{"n_experts": 128, "d_expert": 32, "activation": "swiglu", "moe_layers": [0, 1, 2, 3, 4, 5, 6, 7, 8, 9], "routed_scale": 1.0, "balance_bias": false, "router_bias": true, "shared_expert_gate": true, "init_std_router": 0.0108, "vocab_size": 19667, "norm_eps": 1e-05, "tie_embeddings": false, "lr": 0.0034, "beta1": 0.9}
Below are experts of layer 7 (counted from 0) of a mixture-of-experts language model. Rows are named router (the router's row for the expert), gate (a neuron's input weights, with its number), up (a neuron's input weights, with its number), down (a neuron's output weights, with its number) and show model dimensions 0-63. Each number is 128 + 32 x the weight over its row's rms, rounded and kept within 0 to 255.
After each expert's rows: a language model's description of what the expert responds to; "comes before" lists some tokens at least twice as common just after its tokens as in all text. This comes from a sample of Wikipedia text that the model never trained on. Tokens count by the router's weight.

# expert 15
router [133 114 141 127 105  91 111 191 143 173 128 106 134 140 118 127 150 132 171 156 154 148 138 162 114 132  51 143 101  95 118 134  86  96 123 105  85  98  80  94 101 116 119 148 118 160 121 125 158 167  60 147 162 175 132 144  84 106 162 130 118 120  96 234]
gate0 [193  71 117 142 147 172  14 106 127 132 152 120 133 153 106 134 122 108  92 181 128  74 163 121 107 159 115 130 130 124 105 154 126 122 159 127 128 117 102 119 104 104 108 194 129 137 100 124 137 118  66 112 159 183 131 103 119 122 120 124  84  99 128 170]
up0 [140 122 131  84 112 114  63 130 101 160 141  56  88 160 164 132 135 167 159  96  86  91 106 143 107 130  96 142 154 151 131 103 123 164 149  94 165 119 118 152 160 154  99 153  22 124 168 127 122 120 142 136 101 138  58 100 150  81  90 188 130 177 127 168]
down0 [115 166 172 121 151  74 136 143 158 115  63 143 112 142 156 153 162 107 198 162 172 128  73 127 125 112 102 108  92  61 140 190  74 112 116 145 112 141  59 147 157  62 106 143 153 122 105 126 168 141 121 124 136 156  60 136 163 154 117  94 224 114 105  77]
What it handles: Years and dates
comes before: "\n", " |", " The", " and", " He", " he"

# expert 24
router [143 131 119 162  86 143 194 195 146  85  90 109 113 143  97 134 195 127  95 139 139 180 173 124  73  86 124 105 104 179 143 123 142  48  84  88  64 114 141  81 137  91  95 115 137 124  77 114 150 179 133 149 136 173 145 121 146  97 118 146 150 113  99 166]
gate0 [114  88 164  78 161 124 148 156 136 177 107 104 128 119 113 123 151 145 107 182  72  99 117 134 187 146 145 155 108 151 155 145 162 101 175 178  91  56  98  95 156 153  79 156 117 121 141  87 146 169 111 139 164 134 149 163 113  97 149 136  79 115 168 113]
up0 [ 82  96 121 137 150 149 155  90  97 110 162 142 142 136 123 142 167  84  58 165 112 111 143 153 135 107 150 109 138 188  98 118 140  92 118 130  95  59 115  69 148 132 129 138 113 139 114 107 182 168 122 157 122 110 126 174 139 116 125 182 101 143 210  77]
down0 [113 125 136  88 161 124 173 144 118 155 172 157 150 138 151 108 138 130 163 154  67 116 126 150 180  93 124 135 152 190 124 149 130 123 147 140 113 143 149  52 102 147 125 155  88 109  83 122 128 132 107 115 109 105 163 128 152 119 114 101 118 198 170 106]
What it handles: Acronym letters, list breaks
comes before: "-", "\n", "|", "E", ";", "C"

# expert 62
router [156 122 163 164  72  75 144 139 163 158  82 138  83 132 105 155 134 175 157 155 127 198 138 127 148  69 117 138 114 152 100  94 138  63 118  51  95 159 131 151 116  88 121  96 145 132 115 161 165 103  66 142 104 104 134 121 102 135 100 126 140  52 127 195]
gate0 [140 162 150 126 143 184 150 122 149 106 122 131  91 148 117 120  80 203  85 107 121 138  89 153  88 121 144 124 149 178 167 104  78 177 100  80  86 117 161 141 123 112 126 139 146 116 122 103 163 137 167  96 136 123 127 125 140 119 130 110 103 122 127 139]
up0 [ 81  94 107 146 114  94 117 104 116 131 131 143 156  44 145 146 105  95  47 136 156 116  99 122 160 164 107  93 136 119 141 119  91 133  84 195 120 141 112 116  94 135 135 164 143 103  85 145 126  57 129 137 118 170 135 125 186 112 164 157  78 137 133  77]
down0 [129 135 152 102 111 103 172 150 122 125 112 120  83  87 151 186  87 175 121 161 153  64 166 120 126 104 144 149 133 100 127 171 124 170 139 123 147 188  99  80 111  73 169 103 102 142 120 163 161 128  91  75  98 139 209  95 105 136 121  63 175  61 139 136]
What it handles: Table cells and numbers
comes before: " |", "|", " •", "|---|---|---|---|", "|---|---|---|---|---|---|", " JPL"

# expert 20
router [124  70 153 127 131 100 103 133 142 144 169 133  78 115 168  92 185 146 174 122 161 155 134 161 111 101  87 140 133  93 144 101 145 103 131  94 136 130 133 126 176 134 122 123 119 159 126 101 111 171  75  96 171 110 105  81 140  77 129 127 144 118 146 180]
gate0 [ 90 150  68 145 206 129 167 129 114 136  62 140 117 142 145 127 147 170 111 151 122 134 155 128 103  93 131 114 144  92 159 136 167 125 125 142  74 125 115  75 160  60 126  68  94 146 133 181 142 114 138 129 135 125 176 113 156 157 100 164 174  92 115 138]
up0 [171  84 126 105  92 140 227 105  92 111 154 123 112  90  43 134 144 117 169 139 140 152 151 141 141 184  85  88 158 165  59 127  87 149 180 133  80 200  82 130 153 115 137 122 140 124 130 207 156 180 195 173 108 150 120 118  75 202 132  79 125 149  91 154]
down0 [ 77 200  94  96 100  97 191 150 145 154 137 125 115 139 188 139 108  92 126  99 193 121 159 145 143 137 173 147  69 183 162 105 165 130 104 147  74 200 127 125 101 190 129  85 155 136 108  48 127 118 191 115 137  97 103 175 108 158 129 139  68  94 159 165]
What it handles: Results and action verbs
comes before: " |", " the", " a", " his", " –", " -"

# expert 49
router [116 132 105 142  92  96 135 154 174 154 145 115  91 129 116 135 162 159 120 149 105 128 118 206  92 119 140 108 128 181 165 153 131 103 143  56 107 101  95 133 104  98 100 145 110  85  37 112 131 100  80 115 132 147 133 161 103  80 151 169 123 133 145 153]
gate0 [109 130 160 111 131 119  90 157 105 180 117 112 140 173 135 180 116 141 127  76  97 104 109 202 103  87 162  95 121  77 138 158  77 114 175 171  73 134 177 105 145 128 119 125 124 132  97 151 119 153 153  97 128 188 239 119 101  75 146 113 108 136 193 123]
up0 [161 136 114 177 135 134 127 147 132 108 152  58 126 143  97 102 192 112 133  86 130 175 109 107  94 142  90 102  92 102 106  88 134  77 107 103 120  75 136 116 113 163 131 138 113 144 195 108 128  57 142 172 188  71 202 117 143 179 117 158 185  90 110 109]
down0 [108 124 121 104 152 111  93 172 107  74 141 146 131 155  68 149 135 163 124 158 129  90 165 112 138  76 126 140 175 120 142 123 149 163 177  88 172 100 123 148 166 107  95 160 209 146 150 117  57  44 141 136 155 156 150 141 179 141 145 180 113 147 110 147]
What it handles: Sentence-final punctuation
comes before: "\n", " The", " He", " In", " It", " She"

# expert 9
router [152 103  88 133  72 118 100 123 144 165 111 130 132 109 109 119 150 123 111 112 131 163 150 139 160 122 164 141 109 192 161  80 149  94 114  41  88 137 165 112 159 125  82 102 133 121 151 108 180 107  98  66 123 117 154  41 149  80 176 171 133  95 133 169]
gate0 [120 156 136 107 117 118 178 143 169 151 150 103  87 128 158 110 154  95 155 128 134 141 145 103 144 154 128 107 143 134 101 114 131 107 159 112 126 137  95 144 190  86 100  61 190 130 140 117 160  84 153 135  98  71 107 128 127  91 136 144 123  82 141 125]
up0 [136 134 119 177 154 133  80 180  74  63 109 162 119 135 102 139  90 163  77 106  76 104 170 177 182 133 112 123 124 124  93 187 173 133 110 210 129  71 123 179 139 116  99 200 131  75 101  79 113 122  60 138 182 188 156 118 140 122  64 175  96 176 135 216]
down0 [143 129  97 185 149 132 157 153 140 104 130 100 173  46 106 146 146 151 130  87  92 130 177 103  81 125 127 151 161 109  98 131 167 121 125  82 116 107 137 117 100 102 130 131  96 128 128 159 139 107  46 115 111 134 181 148 127 124 123 139 136 154 118 165]
What it handles: Symbols, numbers, odd bytes
comes before: " |", "1", "3", "4", "7", "6"

# expert 0
router [130  95 143 125 117  66 143 199 157 138 127 107  68 101 131 140 159  84 131 142  67 166 102 132  76 118 126 113 128 177 131 134 142  66 140  99 129  85 125 127 142  75 109 147 114  80 127 146 121 143 101 149 144 119 122 163 136 122 135 162 140 123  60 167]
gate0 [112 171 140 110 137 113 151 121 125 121 116 143 134  79 138 137 107 173 114 165 108 113 165 120  40 104  85 167 191  77 174 150 170 118 167 119 124  62 117 154 136 125  99  76 136  77 186 144 197 139 108 188  75 120 137 125 152 153 150  46 108 190 143 115]
up0 [148 186 172 134 151  82 113 125 179 108 118 204 159 140  77 134  90 172  96 157  91  82 124 150  65 113 135 187 101 137 190 117 122 130 100 102 126 161 127 143  74 130 115 137 182 115 141 128 169 126 138 159 138 154  78  86  93  59  97  88 133 120 147 119]
down0 [151 156 163 138 140 196  85 143 162 132 109 145 126 138  91 171 123 138 122 112 155 126  67  87 142 134 124 197 118 116  68 124 132 107 141 116 189 124 143 130 138 100 147 181 119 126 145 135 209 144 130 142 123 109 158 124  87  84 133 124 156 114 120 102]
What it handles: Table cells and units
comes before: "\n", " ", " The", " He", " It", " In"

# expert 38
router [157 116 146 144 117 148 110 181 125 155 161 109 123 150  59 111 111 142  90  94 135 141 175 124  92 143  90 114  79 176 144 152 153  89 143  76 134 114 133 131 124 142 114 168 131  87  84 137 163  98 105 133 179 178 162 125 106 138 183 169  89 128 104 138]
gate0 [113 141 133  54 118 165 121 117 109  37 111 158  82 110  91 172 120 133 101 101 199 170 190 113 139 116 126 114 127 149  77 106 112  89 137 114 135 137 128 128 138 111 101 168 195 119 138 171 111 141 183 142 102 195 131 149 182  67 176  87 134  91 110 168]
up0 [133 104 160  77 112 139 101 177 121 129 157 165 100 134 178 190 118 164 139  85 209 214 120 132 103  62 105  65 111 160 114 183 112 123 145 125 103 133 104  95 144  84 124 135 166 135 156 139  67 109 127 122 191 206  97 107 123 108  95 147 127 111 141 169]
down0 [119 109 185  91 134 119 155 137  41  75 133 157 112 116 119 163 117 172  75 161 137 154  99 126 123 197 152 110  64 169  71 103 128  91 124  95 110 175 108  64  94 124 124 120 153  81 154 165 103 146 135  70 133 105 135  98 163 182 181 122 125 152 142 109]
What it handles: Line breaks and headings
comes before: "\n", "-", "The", "In", "==", "|"

# expert 42
router [133 122 143 133 107 101 144 173 159 147 112 156 113 137  95 111 150 165 145 137 154 101 133 111 120 132 113 100  57 154 109 145 137 102 132  74 142 119 121 128 115 147 103 103 114 119 115 140 142 126  90 126 123 146 158 135 138 141 147 132 121 113  92 164]
gate0 [158 147 117 135 129 132 129  98 132 151 143 122 117 101 111 125 144 132 116  80 165  98 101 129  97 142  95  80 145 137 126 138 156 137 107 147 145 174  96 145  95 147 112 106  87 142  96 144 122 116 133 137 111 150 141 152  85 136 146  74 127 111  46 140]
up0 [166 143 124 145 133 122 149 121  98 112 128 138 132  93 141 141 147 162 158 184 217 107 106 120  94 155  82  75 137 153  76 143 127 163 162 171 117 182  60 176 162 131  97  58 181  69 126 155  94  93 160 149  83 130 122 162 132 176 124  91 131  98 108 138]
down0 [119 106 136 127 151 118 152 129  96 154 139 157 146 133 106 114 169 152 121 117 121 104 176 114  95 140 171  99 123 138 144 110 136 157 160 135 115 151 106 130 142 165 112  97 114 102 135 133 125 133 109 104 139 104  81 116 122 167 161 154 117 151 130 132]
What it handles: Line breaks after headings
comes before: "-", "|", "\n", "The", "In", "=="

# expert 28
router [ 99 107 186 132 118 123  81 125 146 196 141 163  94  71 104 108 145 146 126 175 152 187 133 177 133 109 120  76 112 112 118 123 194  88  99 131 155 154 156 108 175 116 121 140 152 121 129  97  85 156 155 116 163 152 162  75  86 105 146 158 122  46  88 142]
gate0 [147 121 105 116 183 167  82 108 109 191  87 112 122 183 184  82 169 172 101 162 186 124 120 136 147 124 133  98  87 113 164 153 127 126 149 152 133  99  96 127 167 136 177  56 174 112  88  93  82 110 113 103 128 129 104 105  80  97  86 204 116  98 112 112]
up0 [ 79 105 124 180 172 118 141 154 103 149  67 143 195 134 164  79 160 206 117 169 191 188 100 184 124 123 125  94 104  96 121 125 187 142  78 154 130 125 117  87 120  59 125 134  91 145 151 122 106 122  95  67  86 110 158 182 134 112 106 150 189 111 174 133]
down0 [101 162 184 123 103 108 136 116 127 129 118 149 128 125 115 126  72 140 206 149 120 150 114 192  99 171 109 130 119 124 155 126 127 142 126 180 146  73 178 134 128 155  94  95 200 179 111  76 120 112 169 128 134 129 147 138 175 141 123 133  99 106 120 131]
What it handles: Quantifiers and prepositions
comes before: " the", " a", " his", " their", " years", " an"

# expert 10
router [139  77 152  93 146 128 113 163 149 122 173 141 105 104 152 127 133 158 111 143 120 149 169 174  69 126  94 137  76 125 134  66 134  76 137 155 143 140  97 140 148 102 104 110 133 121 134 123  89 112 113  93 162 124 136 124  61 105 138 150 158  84  98 118]
gate0 [135 104 163  56 147 124 102 120 107 128 110 123 136  56 152 163 145 190 166 125 169 169  85  98 152  86 144 101 168 158 159 140 125  84 113 130  55  95 111  76 186 195 101 152 117 103 130 118 134 112  84 104 134 113 107 102 113 110 136 138 120  92 144 127]
up0 [ 94 135 143 170 177 136 111 157 116 101 118 144  96 113  83 117 137 129 177 160 119 154  72 147 120 158  88 118 154 139 100  96 127 129 117 144  86 177  51 164 159  83 130 118 108 112 138 125 127 140 116 111 124  97 201 112  69  91 136 132 135 101  83  89]
down0 [150  60 101 111 132 111 123 156 136 161 158  89 138 176  77 100 113  81 100  89  49 120  93 121  92 176 162 142 110 109 163  75 202  92 142  44 188 143 214 121 162 127  97 173 158 151 134 106 151 153 185 116 153 142  72 116  86 151 147 150  91 163 102 129]
What it handles: Prepositions after nouns
comes before: " the", " a", " his", " its", " their", " this"